config.yaml
num_hidden_layers: 11
experts_per_token: 1
d_expert: 400
router_z_loss: 0.0001
init_std_router: 0.0173
head_dim: 32
vocab_size: 8192
norm: "rmsnorm"
init: "normal"
init_std_o: 0.0435
learning_rate: 0.00784
warmup_steps: 200
max_seq_len: 512
Below are experts of layer 8 (counted from 0) of a mixture-of-experts language model. Rows are named router (the router's row for the expert), gate (a neuron's input weights, with its number), up (a neuron's input weights, with its number) and show model dimensions 128-191. Each number is 500 + 50 x the weight over its row's rms, rounded and kept within 0 to 999. Numbers have three digits each.
After each expert's rows: a language model's description of what the expert responds to. This comes from a sample of Wikipedia text that the model never trained on.

# expert 2
router:555392523507492551444469467479488411539499410453500524556634483454519517564496511501510492432541507541486507505537534465556570507492576452504532470496533485532466478472526534499490475558511493
gate0:612480576527523398440465503432451509600538489522532472433551529477604513512561478509530480380439469453501429554511514567562429526500485573448461469515527497493494488487545547516617488467501497
up0:559480513472497541480544466593583452559527487420521527522332490499525533499386462589427410496435499478531506445533458416430434540521568433415476504466433593465448421415532488488409450540458513
Forms of be (was, is, were, been) after a subject, plus colons after infobox field labels like Created:, Launch mass:.

# expert 13
router:394511453493461483485434540425419437577535473499470479499583521466532520575543475494559595482482528605425542462546540471526505570470484494468435458530538508434372539489519538497459546524518541
gate0:504516415503490514532520470489406514571490508469523454553497509473590479485419566514479558447555434477432524475460570480490402508470442486519480479465526463497393541494494440462519525498508515
up0:549514478430567520491587524502538462542507379471481547498506476492493591526503520490474473527501497537464516537497546455535475449486535444604546579476409595536451529578562468404501500498596450
Common English first names before a surname, such as John, William, James, plus "=" opening article titles and "the".

# expert 8
router:395425509458397361458482516501487427527493540548442518562485535444421563542463533460500539473480525522434516526521564474541599533529532454505532494516476495461386556556533424529540650559537436
gate0:506472358418462453436591505468476481447504455445482464484598485518551539576563438492518495529558553466492584466476484501617473481557480472525478454581518419452511505433530411503505517444562518
up0:462581495610528528418497506588513502604511497528476527492473505507472440515405520500550535447516450561551426480496374575516452482546456473536488443414557422515524499536505437525493604570489536
Spaces, en dashes and commas preceding numbers in tables, scores, dates and measurements, e.g. 5 ft 11, 6–1, units lb, kg, £.

# expert 5
router:452447516456464399432423504444500453545478449467446419500556574398525504583575485412560539473462532500441499450577547483484481525534457460489471442516433471445429565518511533496604540598547457
gate0:462493507483449540535482469572415538453505524421486485422503524528429527427529483463437519395538483540526488575501504509523464517440391537470405380495517474419445538460442492529443476549515500
up0:557499552479484464497501556548475446569495435504502517564543480452498492425496488516494468466454456437582450495550504513444497419497489462504469528498584461546475470504409458440452601464599414
Abstract and plural common nouns and their word-final pieces in running prose, such as work, period, disputes, buildings, games.

# expert 11
router:379483495466446450469447515450473479600547521483401476554542539405485537554461484467527573513490504591413524481592539497582585529416449477472454508535459477463396533506542525461431524560535526
gate0:449512489531482382526421433488532502545570536421518454484445501521518479410626553390499405520530534449555473460534530511498515536475542557491433471465510472515451478478473497441560553591509440
up0:591439474439559523466578468392481546443603525550453529451522495543449587398473497473508576463453506538544524509486503569489477535526455466501498532510530465417503492503565461493420529442499467
Mid-sentence punctuation such as dashes in titles like "Games – Women's", commas, closing brackets and quote-commas.

# expert 12
router:445450449474407437495511512558492469499542504536408501487521501469484605515567566464508490496454516591454544472625548434508481441427489402500568462486445451457415545401571555526521516519535481
gate0:559471570572506435445430524566442568572497554578468489596552480427482494403496471453527493471444424456476550463535470430552457465408586494487542525513453479528537524411602421514560395480528486
up0:571486517545514543463530561407481602446482530483592492480574429492498516453524489466627435425577495414577468412487400459546550555512462449603534570452465545565476503510452528482488445526396482
First letter or piece of place names, often Asian or foreign, after in or of, e.g. A-ichi, I-stanbul, New York, San.

# expert 14
router:466405531514447407538471498434420454547555518370470412549552561464469570573508506467516493576414570570432473464546502391410492510441509473419472520409475500507497464473546472429491546447495471
gate0:502447529416534531566501506484505489397517507462410428528535501487440480387503509511414538573515580508548605505496597452505464559508580527498579532636569507526413480462532478527492469566530467
up0:546573473516522431543558465509481513520497450437523465404519489506550541450502476517576495433512390448420497522501533599528516502523465444447555415447608439515533525439491523480539438506491404
Articles and adjectives like a, small, large, different, open in descriptions, especially of species, leaves and wings in biology texts.

# expert 0
router:508426479524454366465501508499394449566492455532451396560554563469475613546494451453478629497497566487452507505486512460508565509458435456455515492443457525499440554506562479478485613477469462
gate0:526511571598384484611511478622454481424545496447529462517471504447531447433448530454563548475545502464512565458473464495498443578484434472418433583604476531519428534520515384481458522486491491
up0:508416425461468439527461474462555631493503495518539572454532519407508430517478496440493480562536465513433476486517568494494472477458666496534467542441514505485500546457505541474581475430589461
Word pieces inside personal surnames and given names, especially Spanish/Portuguese with accents, e.g. Su-á-rez, Ram-í-rez, Cu-ad-ra, Gu-illén.

# expert 9
router:489472492420464433543455499466457419513593509427551501476579591465408471568548479353547559439461517424523531418480562483545501515548530503456499448555475516432465559444513410476566499513476482
gate0:518441525491571463581469513553634493525480437458552465538534536549496500456523516523435508481524547485534551400568527528471550477540504502501558391478518588482480503457456380492548537515483477
up0:425441678475422473509490478491502569542510501586472433677512556556515470513500552482574520489550483467485635504496470448526440484391539524507572542587430543593449462516501520432494475517462528
Sports words in season tables and section headings, such as Cup, League, season, medal, and St of "Stats at" link lines.

# expert 6
router:359501554458496406501486410518462490519537506486535450567538514498543560627579474488511502466413443523446489518490520416578506603488498377524459476536516551441490583450500473436511518482478525
gate0:461510608521477470561538501517479548524494431436483511558541546522487428467584481479516553384447484370441518539524514510492474535383405455518489573502599515452535472561431540432464533511488445
up0:483516426532493581449522475547544531490451484558466516456428549523518458462506518462478503571516550553516516549523516505412502507595521556398539640472371509509514431569469577581396459505406466
Opening piece of a lowercase common noun or verb after an article or adjective, e.g. p-andemic, p-rice, ex-ists, ess-ay.

# expert 7
router:520415470467484387566443447484557478495616475485570473558467487463504500622527506416509513473488439529414538517569524489434472622476526389474481440472472515449484552534536527415488533497528501
gate0:413465505533483473558413539522516514591484573521447518531356511437464382518450477498566441525586439564510488427498471467530558494416576420510533448518497506517441480500581576482390513500542464
up0:535489572514503497495537542562445525525536381451496440443509526522578565551551491544528540523536530478446499528501387538384559412477487539448509597518493627480430499499457527426468519501487390
Sentence-final periods and decimal points inside numbers, especially in climate tables and coordinates, such as 1.9, 17.383, °N.

# expert 4
router:546399424503402437455529645445516470572593544485431397505550560507505461480565485432483601511458521568473510494522494449520587487450447493494496457558516508415484534510568476508423537542515565
gate0:461488513421508504553523519497517468592517451463521465479520580627458456556485546578464463472440495555400472577519538510534426477488432472600483498459467605460496347421613513555526510440569548
up0:455459514408460460447602469533468495517485401471473626521367466506537477481470543469512544499503467506464510458450468507458503510510575459520498561496545542587510580466414511480502416485522426
Pipe characters separating cells in wiki tables, especially row-initial pipes after line breaks, plus semicolons and hyphens in score lists.